config.yaml
n_layer: 12
balance_loss: 0.0072
n_kv_head: 2
vocab_size: 16384
norm_eps: 1e-06
init: "normal"
beta2: 0.98
seq_len: 512
train_tokens: 378400000
Below are experts of layer 5 (counted from 0) of a mixture-of-experts language model. Rows are named router (the router's row for the expert), gate (a neuron's input weights, with its number), up (a neuron's input weights, with its number), down (a neuron's output weights, with its number) and show model dimensions 0-127. Each number is 50 + 15 x the weight over its row's rms, rounded and kept within 0 to 99.
Before each expert's rows: "comes after" lists some tokens at least twice as common just before its tokens as in all text; "raises" lists some tokens whose logits its average output raises strongly, later layers aside. This comes from a sample of Wikipedia text that the model never trained on. Tokens count by the router's weight.

# expert 3
comes after: " |", ".", ",", " was", ";", " is"
raises: " ", " \"", " (", "."
router:54 42 81 48 73 65 76 32 53 69 47 57 54 39 52 49 61 59 52 51 47 67 31 39 20 36 51 99 67 36 61 49 32 48 53 42 62 55 67 54 47 52 54 29 45 44 69 45 52 93 27 56 61 49 53 48 47 37 43 30 31 63 65 53 45 76 45 44 43 27 33 76 67 25 64 56 38 59 47 35 48 55 51 42 48 30 69 67 22 35 60 50 62 31 51 65 53 40 27 44 42 50 27 38 42 74 46 42 21 73 18 42 69 60 51 36 42 44 43 20 69 42 64 35 36 62 60 44
gate0:25 61 51 27 63 42 56 45 60 52 58 74 29 72 56 52 60 17 61 55 62 45 74 63 43 32 59 54 51 57 49 44 51 39 41 42 60 76 45 57 53 46 55 78 65 90 46 49 42 48 36 33 38 10 56 49 56 33 40 30 53 58 54 48 55 56 33 38 38 55 74 61 28 38 68 85 70 73 58 69 46 44 71 63 41 60 38 43 08 53 36 41 47 37 46 67 41 59 57 48 64 37 43 41 60 53 31 67 09 31 26 58 60 28 48 63 45 35 46 54 56 55 40 22 21 56 34 41
up0:26 30 49 66 54 41 52 68 41 42 25 65 65 41 70 35 62 59 45 70 53 78 44 14 57 50 52 36 39 49 47 24 76 41 18 42 47 27 73 44 05 59 38 69 46 41 55 26 67 55 52 67 35 39 44 36 55 45 45 62 51 62 40 33 40 64 79 42 58 37 30 43 53 44 22 31 36 54 66 73 37 66 54 40 74 39 60 61 25 31 38 62 48 71 53 33 56 33 42 57 29 50 43 62 33 60 63 50 45 58 64 52 29 09 45 59 56 56 51 47 47 50 55 70 60 32 44 29
down0:44 47 50 35 62 56 60 39 25 65 38 49 81 25 51 42 54 48 61 70 41 59 41 57 44 25 65 60 56 20 28 52 71 54 51 29 25 32 67 39 64 42 58 49 41 59 57 53 62 24 44 60 32 21 33 26 31 67 46 69 52 52 62 38 14 65 46 45 56 16 35 26 50 62 32 49 38 65 35 68 44 34 00 55 83 35 29 49 55 53 42 30 47 35 53 59 46 46 31 55 39 46 61 56 59 36 61 38 40 68 59 39 50 28 62 61 46 40 66 41 33 45 62 71 30 63 61 37
gate1:58 66 49 36 46 25 18 66 66 37 26 35 75 45 32 89 54 53 54 44 76 29 84 55 71 56 46 45 72 20 55 57 29 37 58 47 57 69 61 42 50 45 55 42 34 54 17 50 56 51 45 55 46 45 44 52 61 80 50 44 48 54 26 29 44 39 46 60 67 48 75 78 46 44 33 47 37 58 42 53 28 18 49 26 63 44 42 57 40 40 47 52 66 45 41 65 39 64 69 61 19 43 20 55 61 84 41 49 57 41 23 42 53 33 45 67 48 32 62 66 44 43 56 43 36 60 54 26
up1:33 54 82 47 57 59 46 42 31 57 37 36 76 72 48 52 11 32 25 60 44 66 44 41 51 51 57 47 43 36 77 39 37 80 58 24 53 43 52 51 75 56 38 51 83 49 31 12 49 58 77 46 45 43 55 49 55 30 48 60 50 42 50 31 38 55 55 50 41 52 74 20 27 54 48 30 53 63 59 59 49 38 57 93 50 68 17 50 58 18 37 66 21 53 67 61 50 47 49 51 65 64 52 31 52 41 58 40 46 38 53 39 48 62 40 49 35 44 90 55 49 32 52 50 40 54 37 67
down1:65 25 78 41 44 48 58 60 35 44 49 40 38 23 38 57 47 66 50 00 55 46 37 38 54 57 59 71 51 66 29 52 40 53 26 37 59 48 39 34 36 36 53 81 51 56 54 69 45 52 62 44 43 43 42 44 67 44 38 20 51 60 24 51 53 70 52 52 55 52 44 82 72 40 22 77 47 43 60 87 47 53 31 38 42 36 22 50 56 40 52 54 61 71 30 56 72 44 60 93 60 65 45 51 45 35 72 55 44 50 21 78 51 54 54 41 53 63 54 57 41 42 64 33 39 58 66 66
gate2:36 25 66 87 47 33 42 50 76 69 40 55 54 54 50 65 53 53 53 60 44 39 58 80 43 35 40 45 62 41 43 45 90 70 63 57 35 62 57 42 52 34 62 25 67 47 29 21 39 32 64 68 48 56 36 50 32 44 26 43 46 41 49 64 67 40 49 59 37 60 54 57 21 48 78 65 41 47 40 62 41 53 21 45 26 43 54 41 58 49 18 55 60 66 54 31 36 78 41 58 43 59 42 48 48 52 44 24 62 62 62 22 76 34 45 24 63 70 56 33 85 67 72 50 37 51 35 50
up2:46 57 63 52 66 18 32 41 41 28 75 45 55 71 58 34 47 39 42 66 60 51 50 24 62 49 46 31 51 39 25 43 46 56 51 86 20 29 46 44 29 45 67 88 57 55 39 34 55 40 56 48 43 53 61 70 57 65 32 61 33 73 55 57 48 74 91 51 84 56 53 67 56 35 48 25 66 45 36 54 38 57 50 54 44 58 33 39 45 61 29 58 34 47 57 38 80 21 58 66 28 57 55 59 38 32 52 27 50 53 53 53 39 69 38 30 48 30 50 69 90 43 43 43 52 39 36 58
down2:80 81 40 34 35 72 62 57 28 37 32 65 15 39 43 36 26 52 84 39 71 52 39 52 11 58 45 50 32 45 55 58 51 29 62 39 69 67 47 42 43 59 39 56 43 38 78 38 43 50 46 74 72 67 54 26 65 49 62 39 58 49 45 49 39 28 51 38 36 63 49 32 35 54 41 37 43 52 40 54 68 46 63 53 38 64 42 62 39 36 58 33 68 48 62 44 51 68 79 45 73 29 36 32 37 28 79 66 15 69 45 56 35 33 60 67 50 59 60 70 44 40 34 38 65 56 70 47
gate3:42 29 69 31 52 66 62 27 56 70 53 18 40 48 33 53 36 59 30 36 40 56 51 40 43 47 45 56 38 32 67 58 31 63 32 58 86 59 67 63 49 60 41 25 35 46 63 43 64 46 55 45 44 59 44 56 62 59 70 47 68 45 57 59 24 51 57 88 70 47 38 48 43 72 47 34 56 49 22 66 54 38 44 66 92 33 23 39 28 36 59 64 63 36 46 47 30 35 77 36 57 59 79 62 56 58 63 52 46 61 17 57 50 26 62 36 74 34 31 60 41 74 62 36 48 32 49 36
up3:47 53 74 55 63 39 66 70 50 51 52 29 55 65 52 09 55 63 23 50 45 25 67 57 55 25 43 14 57 40 55 39 32 47 43 41 44 45 53 32 64 78 53 37 43 37 22 30 64 59 41 57 52 69 48 65 48 68 58 66 48 38 29 32 72 62 40 86 79 37 69 37 72 75 05 54 54 39 28 47 38 49 71 37 52 52 61 48 47 66 52 25 65 56 31 60 63 47 48 55 61 78 58 64 51 39 64 36 50 47 14 53 54 56 47 47 55 52 61 62 68 52 39 51 48 66 58 29
down3:48 48 37 65 59 51 59 72 52 34 52 47 48 61 66 59 64 92 45 78 56 58 42 48 45 41 41 25 76 46 60 47 66 45 53 19 72 55 41 66 47 39 55 47 77 41 57 50 54 41 32 49 60 59 51 75 26 45 49 58 26 18 43 22 65 41 57 56 30 00 52 63 34 46 54 48 40 59 66 60 60 39 63 40 42 81 58 43 66 37 64 45 53 41 50 65 69 56 44 51 46 70 23 27 77 65 26 46 30 63 46 22 48 31 34 49 52 57 35 43 78 59 38 56 40 63 41 59
gate4:66 46 61 53 45 46 76 55 67 45 59 55 52 30 69 66 65 46 49 50 53 46 70 68 51 36 55 63 39 55 21 75 48 45 55 59 47 57 30 72 39 39 60 61 21 77 03 55 60 68 42 40 48 59 39 39 64 66 56 55 57 61 46 36 62 44 47 34 72 77 39 55 66 58 70 47 53 68 34 14 44 35 37 43 54 36 46 68 56 10 39 63 47 19 60 84 68 31 41 35 51 45 41 46 60 75 54 49 66 65 42 61 71 73 40 61 67 40 26 34 68 57 47 62 34 28 58 55
up4:36 62 46 44 64 73 78 61 29 62 22 48 61 73 23 40 58 50 53 39 64 58 29 55 21 33 47 38 69 48 35 41 58 43 45 67 44 56 51 48 68 52 34 50 66 49 84 52 71 53 24 45 45 44 44 47 54 39 83 27 41 51 60 52 71 67 50 44 47 44 48 69 62 33 47 48 59 85 48 62 75 77 44 64 49 41 52 41 27 63 50 22 33 84 80 36 38 54 31 45 75 73 43 61 54 38 64 36 31 50 43 35 41 45 34 30 41 30 43 69 48 34 58 32 76 62 49 36
down4:52 39 56 41 35 49 71 55 27 58 54 37 68 87 43 54 68 59 61 23 59 73 44 56 38 55 39 93 76 55 65 55 42 60 44 72 71 82 25 32 41 35 35 30 69 42 73 59 65 40 25 52 42 55 59 31 51 19 69 52 29 61 55 63 63 41 30 78 57 37 62 49 72 41 58 20 36 49 16 62 62 41 08 31 57 51 43 57 41 51 55 37 44 61 52 47 44 61 31 43 42 50 40 43 59 44 48 36 50 54 44 61 55 56 19 48 52 52 41 65 53 39 48 32 46 60 61 78
gate5:47 70 57 44 67 61 61 29 51 65 47 48 58 58 76 53 62 51 53 26 69 61 47 50 62 55 65 58 38 66 72 61 55 46 46 40 75 62 00 54 48 64 60 46 63 69 34 47 40 57 34 56 53 36 41 24 59 52 59 25 49 48 40 58 30 48 53 39 29 41 35 57 70 67 39 40 29 76 36 53 51 42 63 38 78 66 60 24 41 55 53 51 33 44 53 54 75 42 36 54 59 33 25 50 74 77 51 99 51 69 55 47 61 51 50 38 60 55 29 56 15 33 64 63 57 24 62 64
up5:42 45 66 54 21 32 40 33 39 67 40 77 52 48 73 52 44 63 60 72 64 16 54 42 37 44 44 56 55 47 63 59 26 73 74 60 53 12 73 74 75 53 44 60 36 60 63 42 63 62 74 65 53 66 53 75 48 61 49 34 64 43 60 45 30 36 50 70 70 47 44 28 43 22 24 48 50 50 63 65 65 19 41 71 46 45 22 69 66 39 57 49 51 36 38 62 38 65 49 83 51 59 47 37 59 40 58 42 73 38 64 38 44 21 69 49 79 49 36 42 54 61 45 74 65 47 40 53
down5:40 19 76 39 59 56 56 59 51 63 42 60 46 53 31 50 48 65 59 56 52 45 25 74 23 63 55 65 45 50 60 40 39 29 64 49 66 63 48 57 58 44 31 42 70 41 41 46 35 46 60 57 59 58 41 64 78 69 53 33 62 37 39 18 49 49 55 51 47 44 62 59 53 59 14 51 55 76 55 61 54 64 53 50 93 28 31 65 34 52 44 51 67 26 46 33 57 56 38 57 49 30 82 15 31 60 38 70 63 64 39 50 80 08 51 61 78 71 38 34 62 72 64 52 61 50 45 57
gate6:58 38 61 53 57 60 34 59 24 62 40 44 79 48 33 36 65 44 28 60 51 61 53 23 58 47 69 42 58 30 75 87 49 56 68 52 53 23 61 47 38 44 19 58 54 48 59 29 57 49 57 75 36 65 52 68 43 61 47 37 41 62 29 47 24 62 34 57 53 08 75 43 72 31 38 39 42 48 64 56 45 47 73 45 46 66 58 64 59 40 51 55 39 79 06 62 69 25 46 73 66 58 64 41 42 42 39 69 38 58 55 42 55 42 73 33 34 65 40 32 42 57 34 61 60 61 47 24
up6:66 49 23 54 60 13 14 44 56 37 51 43 45 41 38 54 32 48 43 64 56 33 26 22 35 57 54 56 68 33 23 50 34 48 26 66 76 28 62 46 40 55 49 51 62 29 47 47 53 53 57 61 56 36 30 44 59 48 31 25 69 51 57 42 49 61 44 46 54 46 53 57 23 75 42 68 43 38 48 63 50 45 45 24 55 71 47 42 42 53 30 62 72 60 26 79 41 58 28 55 58 42 27 57 55 62 55 92 49 54 24 59 40 45 43 52 55 38 31 18 61 52 82 67 49 71 61 23
down6:50 56 42 56 10 64 81 55 73 55 40 38 54 88 45 51 43 62 56 67 75 48 55 48 59 64 77 12 23 58 53 41 53 42 53 54 53 64 56 33 38 52 59 46 32 60 35 62 53 62 47 28 42 32 69 26 46 58 64 49 41 24 54 29 49 70 86 35 32 37 33 39 60 55 55 66 69 80 37 24 52 54 14 75 32 42 50 49 50 46 66 48 37 60 51 21 38 33 57 59 51 55 50 23 54 60 54 33 38 41 49 58 67 46 36 39 53 35 62 72 48 56 30 47 32 22 48 49
gate7:28 33 50 33 81 46 50 28 50 61 66 21 49 61 62 35 50 74 71 59 55 47 53 51 47 56 46 61 33 40 58 76 46 84 39 30 66 44 37 75 66 65 43 29 39 15 49 37 47 76 55 58 85 44 81 53 78 47 44 48 58 19 59 59 46 40 45 53 52 66 21 42 46 46 53 47 48 54 61 49 70 42 34 61 47 47 61 22 56 43 52 51 68 25 39 47 50 67 48 41 47 31 46 28 51 37 27 63 57 45 32 62 56 46 69 61 42 68 91 32 64 34 55 69 56 43 70 75
up7:68 50 58 59 38 49 49 54 41 45 38 77 38 53 66 61 47 55 41 43 25 26 50 70 62 44 55 51 55 27 67 31 60 57 50 52 48 52 59 49 59 29 60 62 69 85 56 59 46 43 49 43 14 73 42 50 36 41 62 52 23 56 34 39 49 46 41 73 52 54 48 14 33 41 59 59 25 30 17 14 56 51 32 49 65 33 61 55 62 74 34 77 48 53 38 61 47 38 51 47 51 39 52 76 56 97 21 55 43 65 45 16 53 33 47 59 33 60 44 44 47 49 62 55 32 78 29 43
down7:56 39 64 45 69 48 56 58 56 61 59 26 36 65 35 26 57 63 47 68 48 39 56 60 80 31 43 08 55 46 46 72 54 46 49 25 48 51 27 35 56 40 42 45 55 74 53 63 36 69 26 34 40 37 52 51 81 50 54 41 37 39 50 47 33 77 32 51 15 69 68 57 53 65 46 63 43 51 73 23 63 47 47 49 70 45 70 71 61 49 28 57 53 83 66 81 43 59 43 30 48 50 38 29 60 47 63 78 43 78 54 48 57 55 62 43 28 53 56 28 45 60 54 16 31 58 73 38
gate8:62 47 68 49 36 46 47 42 51 77 53 74 78 38 20 46 59 40 36 51 30 56 54 36 51 41 57 55 61 68 60 25 71 47 52 61 48 38 49 65 55 61 33 34 60 53 61 46 53 40 52 09 70 47 58 43 51 76 49 32 32 48 12 34 42 60 55 63 58 44 64 44 37 18 38 64 41 65 30 55 54 54 48 44 42 24 48 83 55 76 45 29 63 67 12 15 40 47 36 70 48 41 77 50 39 53 53 28 63 58 36 57 40 54 21 26 29 28 41 35 51 54 44 48 62 27 48 54
up8:31 53 44 61 28 63 45 51 42 31 61 79 29 55 75 76 74 72 29 39 43 56 58 53 41 50 35 44 28 64 47 38 51 53 31 35 58 71 40 37 37 26 73 21 53 68 75 46 45 45 66 55 54 49 58 38 62 41 59 68 40 31 53 45 46 49 29 45 43 65 33 56 49 37 51 55 64 73 46 39 48 55 29 51 92 49 56 58 73 63 22 34 33 41 40 44 23 78 64 50 60 38 58 76 47 29 73 48 61 41 55 34 31 59 22 50 42 45 62 68 72 68 82 67 55 45 45 75
down8:40 59 49 55 67 06 55 58 49 41 33 45 47 31 45 51 50 54 68 53 36 47 55 46 46 58 59 48 43 39 31 43 34 26 50 60 12 31 27 47 49 59 37 67 27 23 54 55 43 37 47 19 27 57 45 62 57 60 57 56 70 77 39 13 74 47 63 28 53 60 66 62 55 76 55 44 33 70 67 62 61 24 59 22 44 34 42 39 63 35 42 70 47 46 49 81 80 28 54 44 58 36 58 55 44 50 65 48 58 69 36 58 40 45 38 52 32 47 37 41 21 29 55 69 74 65 64 34
gate9:45 49 78 73 43 57 65 68 58 75 44 51 61 51 52 11 40 48 21 38 66 47 45 55 57 40 54 45 68 68 48 41 61 49 54 68 53 30 51 61 37 30 69 18 41 52 45 53 85 34 67 72 21 36 50 57 58 62 32 58 52 50 43 33 27 19 57 49 62 37 51 70 17 68 66 58 82 35 55 37 48 58 71 38 38 54 48 72 44 15 39 53 56 39 40 21 58 58 36 54 41 57 32 22 64 52 32 28 62 62 50 60 57 41 74 45 38 34 57 28 63 61 62 50 48 38 36 60
up9:44 57 41 35 48 63 69 46 45 47 78 43 49 52 62 51 57 77 51 65 53 62 72 58 40 66 43 57 67 69 40 46 34 30 52 63 29 46 40 24 38 19 55 46 44 70 32 53 78 61 59 33 52 30 65 40 47 28 54 32 43 69 48 68 66 16 69 51 62 48 48 80 32 47 59 52 51 32 64 38 36 53 43 47 35 47 25 43 63 36 74 52 64 41 55 44 47 13 42 69 57 54 59 29 52 34 43 49 66 35 83 61 72 70 77 39 59 35 67 43 59 67 50 10 58 31 61 23
down9:65 34 30 63 44 43 53 58 44 54 65 43 64 80 42 17 49 53 39 36 51 38 60 73 66 19 69 66 35 47 31 55 39 31 54 37 30 86 29 39 40 75 79 51 66 72 74 43 24 62 58 54 66 40 46 51 58 79 54 58 39 53 53 31 48 59 54 60 27 38 57 60 32 60 60 53 56 31 72 49 44 37 54 28 59 33 54 68 68 48 42 48 50 51 37 57 48 60 64 32 52 54 24 52 66 46 84 47 27 39 48 14 50 65 43 76 51 37 43 34 55 54 51 57 16 19 43 57
gate10:67 50 63 45 42 89 61 61 26 35 24 58 48 46 48 45 41 54 64 40 56 39 65 62 54 41 51 42 38 29 48 70 32 39 44 52 51 47 34 28 31 54 45 44 55 48 72 79 57 54 23 48 74 35 41 59 35 43 62 18 34 54 40 49 27 46 39 68 39 56 48 52 43 52 37 45 22 74 34 62 33 40 48 42 37 33 70 50 46 48 29 64 71 58 62 63 53 45 60 43 63 48 48 79 47 30 71 44 76 53 56 54 89 54 40 63 40 64 16 48 75 43 53 47 92 35 65 14
up10:40 22 36 48 39 52 54 74 52 55 35 49 68 54 44 65 35 57 37 45 47 41 49 53 36 36 46 65 53 35 74 34 36 30 75 18 57 79 58 68 53 37 48 29 27 46 55 45 42 50 44 63 46 23 61 47 46 48 24 62 20 91 26 49 34 71 36 42 77 49 87 24 67 46 54 41 43 39 49 73 63 61 75 31 36 49 32 44 30 54 56 71 39 60 53 50 54 29 36 53 22 51 62 48 35 55 35 31 55 59 53 47 50 77 78 33 70 44 41 57 40 48 42 64 54 63 48 76
down10:55 66 36 59 65 48 69 33 44 73 57 69 34 44 57 39 39 58 59 42 40 57 74 49 53 34 36 52 40 66 49 63 38 43 64 62 35 57 56 39 44 85 57 50 52 56 51 75 34 73 70 34 43 75 42 67 66 28 48 39 56 46 44 35 47 42 70 79 27 19 39 60 26 24 39 51 52 41 60 41 55 45 10 75 37 23 68 70 30 41 42 52 73 58 63 34 56 54 50 58 74 59 12 36 53 43 36 55 45 40 51 56 42 11 34 63 65 28 41 25 70 44 52 50 65 47 39 61
gate11:62 37 38 50 37 17 45 57 64 57 76 58 38 54 57 58 47 35 60 61 59 54 53 51 69 45 62 46 34 42 71 41 44 39 30 53 31 30 37 46 36 40 73 81 51 83 48 40 47 36 12 27 73 68 44 51 68 41 41 16 65 53 39 55 49 61 50 82 34 54 38 51 56 58 61 68 44 47 51 41 43 59 50 72 53 63 48 55 48 68 82 86 55 73 40 51 20 50 39 47 52 41 39 60 48 24 60 49 65 72 53 70 52 39 26 58 39 16 50 58 49 67 64 39 42 23 19 62
up11:45 46 32 69 41 48 56 54 69 36 45 47 74 56 87 60 81 51 59 33 54 41 31 71 28 39 22 69 71 63 57 34 36 37 61 46 46 55 61 79 51 63 47 26 27 14 56 78 58 42 62 62 38 33 55 34 68 65 49 65 48 52 73 51 62 52 28 50 50 52 34 57 47 34 55 73 30 40 40 42 50 25 53 35 64 38 66 38 47 31 66 31 66 37 63 84 69 44 24 45 40 56 44 23 69 43 54 42 55 38 50 49 49 47 74 57 67 74 50 23 22 51 55 51 30 55 60 45
down11:51 42 64 44 38 51 72 48 75 52 48 58 49 57 44 28 35 33 49 20 49 59 61 42 64 39 38 84 34 47 55 59 54 27 41 59 37 35 41 50 57 28 72 78 64 60 62 51 49 39 36 46 78 72 43 52 60 60 51 24 37 64 40 43 47 56 35 59 20 20 41 43 47 58 54 61 32 49 72 26 49 44 50 54 60 63 37 42 24 70 62 61 59 65 40 45 26 76 45 66 55 59 46 70 37 42 43 29 62 83 43 40 56 47 29 36 64 44 11 77 77 48 39 25 57 21 28 45
gate12:56 38 39 55 35 44 44 19 64 42 52 33 31 52 48 46 34 40 55 45 63 45 46 58 04 36 38 80 38 66 39 66 47 28 34 55 42 52 78 58 53 50 59 48 63 47 78 69 45 56 47 51 28 31 72 41 74 26 61 17 61 53 36 61 52 69 36 38 46 54 73 63 40 56 39 50 45 28 55 47 87 47 42 45 74 61 54 26 19 27 49 62 59 44 61 57 57 37 55 36 52 53 52 58 68 49 74 77 66 39 32 85 41 35 64 54 26 55 52 51 52 65 53 48 49 71 15 42
up12:64 43 93 11 62 52 48 47 75 69 29 50 40 40 43 53 63 73 42 42 60 81 73 47 53 34 72 45 46 22 90 64 59 47 40 34 65 57 24 43 56 47 67 65 55 62 43 38 23 71 58 36 53 40 49 59 43 42 47 50 64 42 55 65 45 36 45 64 13 59 38 27 50 46 46 76 54 64 60 34 48 21 66 42 57 23 31 56 36 57 75 37 37 56 56 72 40 68 58 43 57 53 31 53 44 41 42 28 37 63 70 67 48 56 56 60 77 38 75 55 55 49 34 41 49 50 61 46
down12:74 44 48 25 34 53 32 49 46 33 45 39 45 51 37 60 19 52 54 40 53 58 67 70 41 50 68 21 58 37 53 57 48 50 60 28 71 72 54 30 35 53 66 48 50 52 60 35 53 71 26 40 52 63 62 41 60 36 77 46 35 36 49 56 47 66 25 54 37 97 55 54 35 47 48 61 81 60 77 50 58 35 45 50 62 34 60 45 15 58 45 64 51 68 49 67 29 65 54 39 35 44 62 38 46 50 69 92 56 52 33 22 58 52 43 56 43 45 48 24 53 45 37 66 56 72 14 78
gate13:63 46 43 44 54 56 50 59 32 67 45 54 51 49 53 65 42 58 11 61 45 69 45 38 31 49 58 56 62 56 40 62 49 21 36 57 58 64 52 62 24 52 75 51 48 52 77 56 51 69 51 49 55 57 66 61 62 38 59 54 48 67 42 59 50 69 57 39 82 24 40 76 45 50 46 54 67 58 39 43 87 56 48 54 75 65 77 46 37 54 59 68 56 43 55 84 74 46 24 52 38 43 55 35 80 79 52 35 35 55 43 25 49 32 61 58 48 40 53 58 00 34 40 51 43 42 19 72
up13:38 40 36 63 46 27 26 61 48 22 56 60 57 57 75 63 53 68 46 62 52 43 48 55 55 43 17 46 60 29 52 60 58 68 59 32 39 44 79 66 44 54 53 62 59 39 45 52 18 64 55 48 48 73 39 48 47 72 74 52 65 50 54 45 50 43 70 19 23 10 42 49 47 43 42 55 56 48 66 20 45 62 67 18 59 69 35 60 54 83 37 35 72 46 62 53 60 74 36 42 35 53 64 25 37 53 76 25 55 47 61 46 28 49 60 79 60 25 64 54 50 39 23 50 56 39 39 67
down13:37 64 46 21 38 23 59 70 45 31 44 38 67 34 38 36 36 61 46 49 39 55 17 28 74 47 33 63 46 48 60 32 30 40 46 49 64 62 71 57 61 48 64 67 45 32 70 55 43 50 62 18 76 47 44 66 34 57 52 55 59 64 60 54 51 65 54 62 25 38 64 48 24 67 42 39 18 70 65 62 54 62 35 64 29 35 55 65 60 53 46 30 68 54 51 54 46 78 35 58 61 37 71 41 37 41 44 44 66 18 49 44 77 41 52 60 51 58 76 20 65 35 40 37 57 86 30 67
gate14:61 57 65 38 35 57 52 48 50 49 45 92 23 65 54 38 44 44 53 45 40 59 71 62 39 75 43 62 37 67 29 57 40 49 60 62 56 50 55 30 32 40 54 57 65 59 47 43 35 46 54 25 55 69 32 56 52 16 47 15 47 35 51 46 55 49 62 66 27 50 58 28 42 57 41 31 55 45 48 51 56 45 31 53 43 59 37 50 53 60 45 43 45 68 75 54 40 62 44 32 87 43 85 42 22 53 32 67 75 75 62 39 62 34 21 20 49 43 23 56 61 62 71 44 73 27 13 47
up14:87 48 36 64 49 18 51 52 80 18 53 66 36 52 54 59 49 19 58 34 48 65 75 59 54 42 61 32 62 42 53 48 42 32 29 52 42 47 64 33 61 11 60 84 53 63 22 61 40 33 44 28 61 60 33 36 83 26 22 52 83 33 67 55 35 42 52 65 42 50 63 48 56 73 50 50 70 42 55 43 51 35 25 44 43 41 39 65 39 55 57 39 48 57 56 48 44 52 51 37 60 37 48 67 68 45 33 69 47 47 40 51 50 49 25 68 53 49 36 79 49 83 54 38 49 45 23 53
down14:55 44 49 39 48 45 25 72 78 35 33 20 71 39 54 38 52 64 49 53 62 35 31 55 63 72 38 21 41 54 55 38 55 69 64 39 64 36 51 78 45 63 55 16 59 51 51 51 46 83 71 84 36 43 49 46 33 65 66 54 53 60 50 33 56 45 64 53 56 69 62 36 72 46 32 65 66 60 78 46 51 65 95 33 62 73 56 68 67 50 45 70 40 71 54 39 58 58 55 32 12 56 48 60 42 42 63 55 47 43 33 36 40 70 51 61 37 58 83 27 48 35 47 55 40 57 63 40
gate15:31 44 56 48 61 34 65 60 67 57 71 33 47 35 56 28 58 30 45 55 49 59 40 52 64 42 19 63 78 41 48 44 50 74 45 56 61 64 63 31 66 64 40 50 39 46 15 28 50 65 30 32 72 68 35 57 56 50 52 66 59 49 89 47 56 59 23 34 35 35 45 55 47 48 49 65 72 38 65 43 52 31 52 31 65 60 47 72 56 49 45 80 60 55 48 56 41 34 48 21 41 46 55 90 55 46 41 30 31 58 40 70 25 69 65 66 82 61 52 33 38 56 55 47 36 14 63 26
up15:35 56 73 69 50 77 57 18 47 81 60 46 44 36 63 13 32 37 42 15 58 68 56 10 74 48 48 52 55 34 47 22 69 67 45 31 40 37 58 55 61 50 54 38 60 48 28 32 62 57 60 38 58 61 47 67 66 41 51 60 34 29 57 62 72 29 53 59 64 66 63 26 76 42 42 35 45 59 42 51 48 29 34 59 41 45 74 46 35 67 51 31 43 53 36 43 47 55 59 60 56 73 58 40 29 18 74 47 47 61 39 48 41 69 66 39 52 50 74 57 45 39 20 46 63 39 77 50
down15:58 60 43 42 39 40 54 42 75 35 33 51 28 59 20 72 33 39 87 49 53 56 56 67 44 51 40 47 67 57 31 31 40 51 38 57 56 57 84 61 16 56 89 68 39 44 69 58 39 22 54 65 57 67 62 28 47 67 34 51 36 50 52 68 49 42 63 31 71 48 50 34 34 36 46 56 73 30 66 41 21 53 60 21 46 58 79 50 33 51 67 54 45 78 29 47 71 39 19 38 34 46 39 37 48 39 57 58 77 41 43 58 45 41 56 66 41 65 42 58 61 65 31 61 65 48 40 64
gate16:61 16 27 21 32 68 52 89 68 64 59 21 59 52 51 42 50 32 45 31 40 64 41 39 46 76 28 63 80 26 70 39 65 56 41 53 44 81 66 54 56 27 58 79 48 56 49 66 38 78 30 41 55 42 47 41 69 71 47 62 45 63 38 63 42 55 71 44 45 56 53 50 83 38 48 63 52 38 67 53 79 62 46 63 98 25 51 55 40 33 64 44 66 53 60 63 36 41 53 58 49 60 51 60 45 51 63 70 23 43 54 66 57 63 69 55 43 53 55 46 43 44 41 37 58 66 57 59
up16:44 74 68 63 49 37 62 39 29 41 13 56 60 37 56 67 57 48 38 79 40 54 61 57 40 46 66 35 30 60 39 20 40 39 70 45 69 11 56 47 64 49 35 21 67 14 62 43 73 39 61 74 30 35 62 73 59 34 21 48 47 39 54 68 29 56 58 33 55 50 36 46 53 53 37 37 67 52 27 68 50 57 78 48 55 46 73 43 42 53 24 58 57 29 43 47 66 46 50 49 45 49 56 48 46 71 51 54 35 65 14 34 43 56 49 39 54 85 24 41 52 36 54 41 32 46 64 34
down16:38 66 46 56 69 52 74 55 30 54 48 27 65 36 40 59 41 43 49 47 66 51 37 19 31 75 42 42 60 25 72 60 59 46 36 52 48 45 72 34 54 56 39 60 42 33 42 52 67 48 23 37 47 63 27 68 89 51 33 33 48 48 59 19 39 48 55 55 43 46 39 61 56 69 44 47 50 58 62 62 45 60 57 35 42 26 61 70 44 58 54 48 67 46 00 48 34 52 57 43 47 50 48 43 42 51 57 51 26 56 34 64 63 36 18 66 67 42 69 24 13 70 57 09 65 35 48 48
gate17:37 70 42 60 58 30 64 52 69 53 30 49 57 46 52 49 62 37 85 24 53 73 43 71 26 45 45 65 43 49 48 69 45 45 20 57 34 25 27 40 70 58 44 53 70 42 31 41 33 72 72 31 57 45 50 52 32 39 45 35 50 34 62 45 77 78 56 30 33 54 64 69 39 38 61 43 52 51 53 51 76 53 38 14 34 44 62 47 32 22 44 57 69 48 74 60 45 57 24 51 51 45 26 30 59 48 52 49 38 23 46 75 62 50 50 71 37 62 68 25 53 72 47 54 33 44 79 28
up17:29 38 35 57 43 13 65 33 45 32 36 35 26 35 59 61 59 57 75 52 40 60 44 26 39 60 27 49 46 67 40 61 31 62 41 55 37 29 43 62 31 45 32 19 45 48 36 47 70 59 42 49 18 32 26 26 62 19 57 45 38 63 21 36 44 32 51 71 30 40 64 72 48 45 44 60 48 51 69 68 53 37 55 46 41 78 31 43 48 52 49 55 73 62 68 90 63 57 64 53 64 35 36 43 44 45 67 38 78 24 38 40 77 59 62 39 52 42 45 38 54 57 71 38 52 45 31 37
down17:39 42 50 33 67 63 52 63 72 25 62 38 53 55 46 66 63 30 34 35 51 42 55 51 49 69 54 20 50 41 59 20 62 23 63 43 49 58 54 34 02 52 40 43 59 63 63 62 69 22 47 61 54 71 48 28 68 89 51 61 71 67 54 56 19 54 35 44 43 30 57 18 63 42 57 60 51 62 61 51 00 38 58 53 34 62 61 41 47 48 61 53 36 48 55 35 57 65 60 40 47 28 42 51 57 50 47 67 80 44 48 51 37 52 26 69 45 52 29 61 66 52 54 26 56 57 57 37